From a checkpoint of a small mixture-of-experts model trained on Wikipedia: vocabulary 10016.
Below are experts of layer 6 (counted from 0) of a mixture-of-experts language model. Rows are named router (the router's row for the expert), gate (a neuron's input weights, with its number), up (a neuron's input weights, with its number), down (a neuron's output weights, with its number) and show model dimensions 0-255. Each number is 500 + 40 x the weight over its row's rms, rounded and kept within 0 to 999. Numbers have three digits each.
After each expert's rows: "comes after" lists some tokens at least twice as common just before its tokens as in all text; "raises" lists some tokens whose logits its average output raises strongly, later layers aside. This comes from a sample of Wikipedia text that the model never trained on. Tokens count by the router's weight.

# expert 51
router:471546477505459465518534437494570476546531454467508460486584483443514522498514549487504435485554526485452520499504477429553553553452479479601455568506579565500520512469487427513499497497531459542470464450545452475503547534521428510506482537471532567453455541509409540537452516500486488489518486555496516486457522533538513415536476516495508490502548581523483508491503502481528463534490598474549459498570523484503539480593451511538463490466503523500466583550418508471552468502490499483420503428519508522558428469496481513562439499462456478561552502549504502437460505468472490559481499556408503424540512497498512581514503568479543563469485487521509480523517493577517489551516519445554516500509605462488471602569484421489472486493431509473516558519489468513473542514462545
gate5:505504488535570532490615494548495444411486507531429539460431366491464483510553533547552416452485503551593448525501484499483485529476512436566490508512413472506586567528546555541444420541466493540464460525500467483551531471520532455484517478454469545493492491438498498480574457536461518483499497482476553525441544506527488448483594498523448553516502485438508460544530520547525543517479493530499452494482467507558434519455478507514510449404499449448511538449515486534523446537507476423495548501454448490469427511446510435484473469476501483504548551489493433479560481460543515492527505518525524458495530526473463427449504406485516472527521493469512507500428480469427560468554494472411548511464463457475517453527509501577547549498538474523499471490525475527517457520486466
up5:493447471498555500510514434463484467446544483461518493454492425525534506483444444527424525516513470471502481462557442460464581488509485445459474556478463484491523521477525547547532478468519635511503485550619527439517436546494490534509483514565470538545553498521466515571541501489497461478533531485446510488454515523512430492458501443476509497533510553479508415520471444539508498483502550512517529484571426520516519573481491465540453538461507517436516542526439516399583464490520543459547518458541491491445478524478491434504470502457516514448484485519563519473421579418471486534460520561526468493506453521509537495526495402487508468547590511499604551467494507542537447448538471553548488564460555540455460534517536475590483501514446471515481484475490497473589510544505493
down5:534476547435467597507538518501530459536391551619489400521499467496468475532438491457521452539490515552521443468453483523543482504512512498481505469526491512569533497493464551516478561529464471457549535448470558468535541442488464503499510455455516471507481523513538454482528481512534514490512453463535495565510483454536550531561471504452537427502432581524486478439487494503480480523504490446435473499499498507474500454518526569443574525498516520532481495493570571505467426522476529538490516542448509480460468482470423566463493513476487518542464537478516489547522484556588506508505473517482547546509457470495465516473497519443558534598480457463485500552536554417486640512461471492474502485487464410419600494511568540454468542432521517484579470468508506472561445512480492
comes after: ". ", ", ", "where ", "that ", "when ", "which "
raises: "s", "had ", "also ", "was ", "t", "and "

# expert 6
router:486515489519504487545509459488549440534560446498464471457490526476534542548492475458543467396519484574454511456547467443511542445458476458514511543454518467552519501476506456471507487457463450568476524512554475443536499493518473494494485585499549528513463536538457568514434551553532476471518528530414457502515569543471487456571396513473466516491588531546470533419449450519522437551436470466567481494546507520578503469591446473537483531515530510532447497540482554490539471499458487498432462460568448439541463479488445599516496539531483492536519505500465481465453555491493507517480455505477431468515490457523538500521472507535502519545494495445492463555547600593518506450515516472562525518482548520473486565541539465519494515466478568481596546474495587458512534502440527
gate0:467490498528507531517465488497537554450501493536495517463473491398501527514471498527544558514456503442481584508517527524489459434461486516511457515526464504427525490465495474473509497523358439484473477547455533525518478558470473448499495469502502442482504558495467466487497522528480471563543448565494517483481496519535496534473470509519496478478543420495501520480477504517493488491500550486432512469540469453621434475523493443474524445465473467566549539507492534429568410516439591409605431517485504508462497475449543443495590447536499537508516498494543486550517530416497576463587471545519510533502511540476507520441527525478491520484497506387516485439484446496570462498506520528537516491549505501449575504457459519416530546474496543538498609466502452540560519535509566
up0:493416498458557498465539464539476497487583466503473481498530465474487560518467518560428496528563489523479573480512464500433486505491533480497451478471586428475488510483490470485523487515426470480466467541466526557475481512447492545511443491451488508549479558473479450472481507490486434507554534454527571511573425499505484451511431456517509495538570443522497448440476532498488520473525475541571485386487571479501388486472551494568402540509478511512489546558499510564490484519561540444506481521437535487443557603501442470511523483495479500509490405562424509462486481501457485552523556509524528474477470495497504494407549525543479517559501527517507544566551528500500468486486585565527493510478536611493544467456541489521534457521536572508570511539531461515500518577496520
down0:458588510544579463592510540572400429518505513442565483465520485511475515501520534460486418438513484489575420444511439501523528549529497566562527536508490457594516442467499444511551507535518473491601487543463493502540523467520496529458458589524501597486482471517504538499493459553446495466484520486512518550529501451470471546458503540478508580552554573502465505509528483522519443498556514500442500478513540525478491542475510509574494517487468486469482504512534501484470514481457476491478572468533535518497465462566409497568506561521521536533457507534501465563497511521599407463483517433533491486576455458549551545450476476500512523502521560489434510521507536575464541401529496499539522470447527487483511483476496419580509562520479491548482473507516462456441501530525521
comes after: "(", "in ", ", ", "–", "In ", "| "
raises: "8", "6", "5", "9", "4", "7"

# expert 8
router:553456460481504501450467455492517489525537457461507455456601498491554526539507453417501459500546494510460500462498474505528507417474459450541458540483524558509581496493510478495493461504481449533431499448572459402532524447522411450504484554504542555502478504535494537498472513537561439446532466490493465497509524539568568493469496553418477494498484523526500522467475484471558520547476524445534557470497504507500565494516484497544513523482537524528457526554459555455502514544493510518479487456592551493589504416438522545543507591507449494529551493580424477390410520467456535537474465487470475447518448447478503511557483518496522540497503451472466452485556560562470560552478563491569564511443513542459563525506569500474489577525444540478533490518494474465521557536533512
gate0:534498564535449524484483506463519426411499446416478502480596529563506540533604507529554501429471474469486434481546437472527519467488500459489524482435500511481541530444573512467520554506422454476424498464463466535537539502563568420464551445526476566529490444558478550504529510531522465474508514500509447499512509473490444433508522477524524517520562462481517492525593485505530483453490487421506516542545495535450450511472494479487505537493554476501477510489502501545463531577515596533601581461465449531566551475454471460468443524448541470500518451506463547503561521472481507430474526523527484473500470498492511622515456479459530453516513426505489494557530488429417504470515498509435580488529542550519540499512495515536511493500546504490460523471576567471531549514538487
up0:543498530551495508413479539451460524505466470424452485477418460524507457469622496493485564550383491416522476472544535510532483461443527573465481505503569516536583508501492475510450530489468498440482530456498525426520496459470471478511491524448505438472479492505495539446511547547524516452397507512526473481495514494514482504536529517531488541518516483475514585512539482425561505468483523467489602539486461535434557538497473497517460505496585480532488474440447473555444533511533526532490485426515479518466511475572492526490518408541531459462515484558476495518476533461475482470430444508468531540557437506518457475500489467467472478524463467528515439546482564567370489500490538531443468520543488510483545596442565514503498531441527472473480474505496566556459583539489497
down0:505539483490522452431540460498569525498571519554552490475471466514459461496449494539490485566471502457596451464461489505509437511476498556460470460481572512491458512477483432510409552610523461506490509435447433531508435535484592581553542486436443502519551484526494483451524527484462491529468516473454472534505530512504541492475533484508538495493478474538486428526506513454535483451483520523429438515436530474432545601539481476590479483463464509456533573449493439518467513458535537508563513409456538556562488504573554475529466557466509539530467458555519509491502483491407501462451559525414538494435496547496569560518501516504513452555499481490537517536482526519524510491541492545483521535436480536488529515515505480495478535443546498437487491585488502445489503568486413
comes after: " ", "0 ", "\n", "1 ", "% ", "Apps "
raises: " ", "ar ", "ai", "our", "ours"

# expert 87
router:438529449495433481556524518491532477544538494479543462504521516477550558546480501416474425492501483481458455477448503404513496496487434478536475521498539513574557492481473501528462557424464490514431502473587445434506569498620460476476510517433515545513413501505478483514452530558494432449590456507503397479459509522489535489523436532438479449469575527566547565408479435517542446506445554487551547507483527515488526492580485534551463575478449453472449474554477514526508507514449494505443529472495519453524470409511517550529505557550509422517492548506496488445438531511509526528482501503437513466575500439577528516499484512570500528555460438479492504542504515512540513512478517468549549520485550450475488538536494468513494565539483528509508563466499525474521540530512510
gate0:501508502517490448461479504468532533544507512512479497533498503622536462552560479553484526510446448534522476527502473510522487526476445450509536502506481570542510472488540571502515464578546482497520505430492446500507512512486443609526503503522497522516474465444403537460523538477554574524514518469555521475507473472441548447431405555464569433542577538472542521498486542543493513519431512463538469511523494457505517508450534522511443502508463527535536482522468530435548493475527578514573531504554467526419467497524491465605530502505472453506430565429523489502493406544474580546483492520531527541533523544485507486554466504554489488573513463496514532535510531491521525457438411488480520467493458506596466509576463456530474524530469455387517551520459526510546407524481509
up0:536532506502443498569486472581542460489553430483503546469430442560475502496458484556504561522473493610501557519504496508434559541523446551508502563540504543492492468478475489518487546471497490531481529489482534473501521504501515522494548548611442419505508483521438467445489502498496451440509509469494425401490552529517513507537538485440532510538536531496459493527585513507513539386503529493521450543512548517543472447507524540530405491532460453498470545544485505490576480555496460561548480457529534472467475530502465525511425485491463505470564477485460581497524499562534413523468605509450522502481502501534554481517513543450439521513450436507506516505470535492578436448508522513413434495522447561484505492528524555498475554488483567428436485551514564433484503510473543
down0:468438466514463488422523543433474565470490500536465482520508527550515531548498542519501502582509442530485480467475543525529441494563476481584469566455447542483504520521477558525472456543524498418475480481547486505480514456491446509495522435479456537467450422477551437558520475530456560533484505552557563484537425544447501461496479561538566504551510483502539437463488523486439541555491472507482474547488530497395477452474550473470498504474524525492545531521510496474515446476416530418473522573472518565472514467471499431522579529531516536525495487466491500511495473516495596513602480532493531469447538455480482490525529558562525536485427476512470408450472494502466547517499440513454613532480480550445482514481497546533451449524511440531608549428530497510487489504484436
comes after: "\n\n", "\n", "Year ", "Party ", "Date ", "Pos "
raises: " ", "C", "| ", "M"

# expert 90
router:473571485447463486510524462446516443532523499491528448502542553469547553550488511442496460517512518500471458457494463440507551526507457464591479498464585466562532450489492493481483559446496502510451525507620428411490552513564392471433481496470548527517430500493486528503431530566487449477580468516518454512507528532524532478576476530411494481494529502519535553437477425485571450524462600456496556502488546500475536488538468499525489557532446494482454501512485532514562521557452483528417505477531496432532485453488515521505509589532485435563505525527462506450471535508499507509497448540478510471591504438544550542489496502533517541533463453494467489496500480560506555531464509455523561521473580474494564541543516484522483573542427531476487599512540536519509538525472527
gate0:504497441470477481447497432464479498596507528609475524518514507455426498504522535556469483485483522481455484545467512558482458519519460480475550460510490530583512477425525458484603501521526546490483561471396575544477466475513504448528479517468539596512445502427503533418553478501555516461472548462474501465580496509518503498499526357536408472345426513521487489502416455509503521481523474488540511478568503572498471458467465469507435522533489499548459534570476451476476525462503488490514546506553502527507551450541501484502506515481449478508476500523542532479572545498484392511519479568514501494433473502488441495533526477481498499491537464478465516502484490531496523528475496466462448464530497505587427436544512486479548510498437469434472487512498519465521489467434527
up0:466588586476420528520422482454455522492480549533542483482459542472503467525531467503465479431456529459464523597583454495480506457519557531562500480540516549529430480499490457496480460536580480542537489497538509503511541537401544529488458530548566480492500448474470502483453463524547447479491474495484478474448569526573437474516542479546435450521444480460468429543515435444489539526549526508436530486504454496479470474569542484539488543536418507555434504468425534547505490470469452524384496566450550465511488520493523481492478473437489443568495494485452487585495499499521477454451529456542475513406557502507527530517504524523542563536521547498463538492508516520507499462482513478544415551504469466513529511496434483481526472466442457482471503502479526494537614421519511
down0:446533534494463549554452477458475531512505475506591444557521469466483448465545466499495585486436465476522471531489461485493447470547527511489525465525528522470426465519494497470440462486555496513495558454583480479462452497441483473484497550528473417443522475523513583483481512469502528468515485489591489478478543587550439547461495530481534471517459420527549475484487436474535532494449552466494526548483517410496557501534558554566439449500474474460459512504434516499455514402469495542471502550479478416438503539485474506468466505529486459528521483484444572494531512537478452451474519510478465526485589404455504497490630501504517450529493483520447532524444436545550488447503497465476491568431506506531539533536485524480574453557458462563567482438456545481471511470460465
comes after: "\n", "\n\n", ") ", "Party ", "Win ", "Team "
raises: "Total ", " ", "Career ", "3 ", "High ", "English "

# expert 3
router:535466498478499452528501512511559450519539429461445459426515482482555594584502504461559434429522498569465514442507414468513502446441523430541485545449496467507475502473503490494501490503490444564497521488539494473466482470522437470451479594488527545518480559558472537540482560552551475493508554523458460489503558541466522469555427555474467519481565534518479538471445457514556474523426509459538466509520495489519556505544440481555453516498515533533464480553411564503523458482459507487477479489538473447583490471461469552569509523521484527568512508484412473429496542509481471547458454504478452503572484450530554538497489538538511528542499494490506514539560551548513504450491536466582572523460523523457508546565562493508504535418481548483591531494527510412550528514438533
gate0:499516475530521472471504525480586475469515529458524481554477496508526521482486518539519453451475482463550528479476439520564479411481490474455418527480473520437481545553553506447440493487416461504451478545443520594510463457502525490565414493469531557495514438528545527541483483496539479464425451545440497458535568430543465536579447430522489514518566396431536585460447475533498456568563518502506525512482462570487519452480546484453493574516510543571538516484515504469535510496551589504482521483503452516491460514503531527462533527502542532493456585529475442503517531470437513459512465546448508449519518482443547493505515422577547488553474508490572556434555539537486481468444475488593511519519565457555523533498526459462560511480481510501493518533478460447503505548543494
up0:478502530541512506440425525495456470483512466532496484541569539486532456494454514391464561510577523412480556529471484503504538545565448504503476539417529471530484493483459489472510486505499405515514447386537585493507405490510524528532517497440477480464513491531486471555495518610505614472486515528545426518399513549572601550494485450500532502440477524498501523475585474483538488440477537518416467543522533517498493435505505472522508456529524460509510519440498544494512446547480534500514468402542477523570559533483587454524448518501495532583514585522575520482511548516534508486496545488457531502501466538515508479485459478516521568459491537488536508514454616547488538483530524453499493493505512477512520506458475476479457462484497448530509568557490503518520489508450535
down0:498502447496477476458489583340545526552489476447463489513515479462519555482503538473547497548506540485504472557474503455449515524482421472472404488481535502526497486506477523461395561535490464509424506497535508535452463445473504437506472432392526524459582479498549472531481480454443419480428466542509483531456473494536452513534507488499563503424488492519438504452473557535497527504505436439548532532454528518510492439490515497470526530531471516562531497524504511504536502501517500439484474474507476521442523465470461536523454434542486484580506501556543499513495483490476586514509446519468503505462520590480569492547553503513519468573497465552596496499461517469541544489457578452501425557496535512492476480504406508453465444532509482461541481557513458506432536561541422
comes after: "in ", "(", ", ", "–", "In ", "| "
raises: "0", "0 ", "3", "5", "8", "9"